From a checkpoint of a small mixture-of-experts model trained on Wikipedia.
Training: a variant of Muon for the experts, 368M tokens, 7911 steps.
Below are experts of layer 2 (counted from 0) of a mixture-of-experts language model. Rows are named router (the router's row for the expert) and show model dimensions 64-127. Each number is 128 + 24 x the weight over its row's rms, rounded and kept within 0 to 255. Numbers have three digits each.
After each expert's rows: "mostly gets" lists some tokens that are sent to it at least half of the time. This comes from a sample of Wikipedia text that the model never trained on.

# expert 1
router:131155102110149101131169107145114100108144091124132151143071141120092121142103123135112126141123147090136142128137074106096156115164097112119094123082088128143143146138120105101156152111123120
mostly gets: " B", " c", " M", " N", " p", " C"

# expert 7
router:139114117138090109132119132167131078136118130104139136131134151138169150082093135160097104139124190143165125110111120119141136121097105149161170149100085065139156110101095116147125089151144101
mostly gets: "|", "==", "\n", " by", "===", "es."

# expert 6
router:146143115156106105154141114163163117129126111134124120145100148135164104138125115128134093185135137130124135165164134107150125125143155094135187104125039104119104131101164146130115115127165083
mostly gets: " 0", " (", " c", " H", " 11", " 4"

# expert 3
router:118115121115113141142126112138116148114132137157131162106121133071204103123096096104186147128157134108083161129138111134152093156135124105106114154109133101115106116133081101091158104145104138
mostly gets: " a", " was", " to", " the", " and", " from"

# expert 4
router:089087159155103164124128118140141115129118134121090134127117115116135084163161129123070104120140149117113124140129140144128082176119123126098112108137139126067094112119126117127102119133138173
mostly gets: " was", " is", " are", " be", " also", " not"

# expert 5
router:156138127103134126127136066084138156103047134087121151112114091119083159159119134139093137145141138168109133099137078104141168160139122122135133124141130138133155155131106145138120130159141133
mostly gets: "at", "en", "in", "z", "ar", "l"

# expert 0
router:147158133146100119121127122109122127120156138145101092148125163157121122117133132164110150117139143132147148125111203127128146118148098084059142128132096139106077170150145125126106071151119114
mostly gets: "M", "B", "D", " =", "R", "/"

# expert 2
router:104104162141093151139150118101107097095140130128162128114133104124115139100144139117130110107153112158165146115137133096137124104129147109129143106131153119081135096093154110119110099148104114
mostly gets: " John", "ity", " American", " State", " States", " University"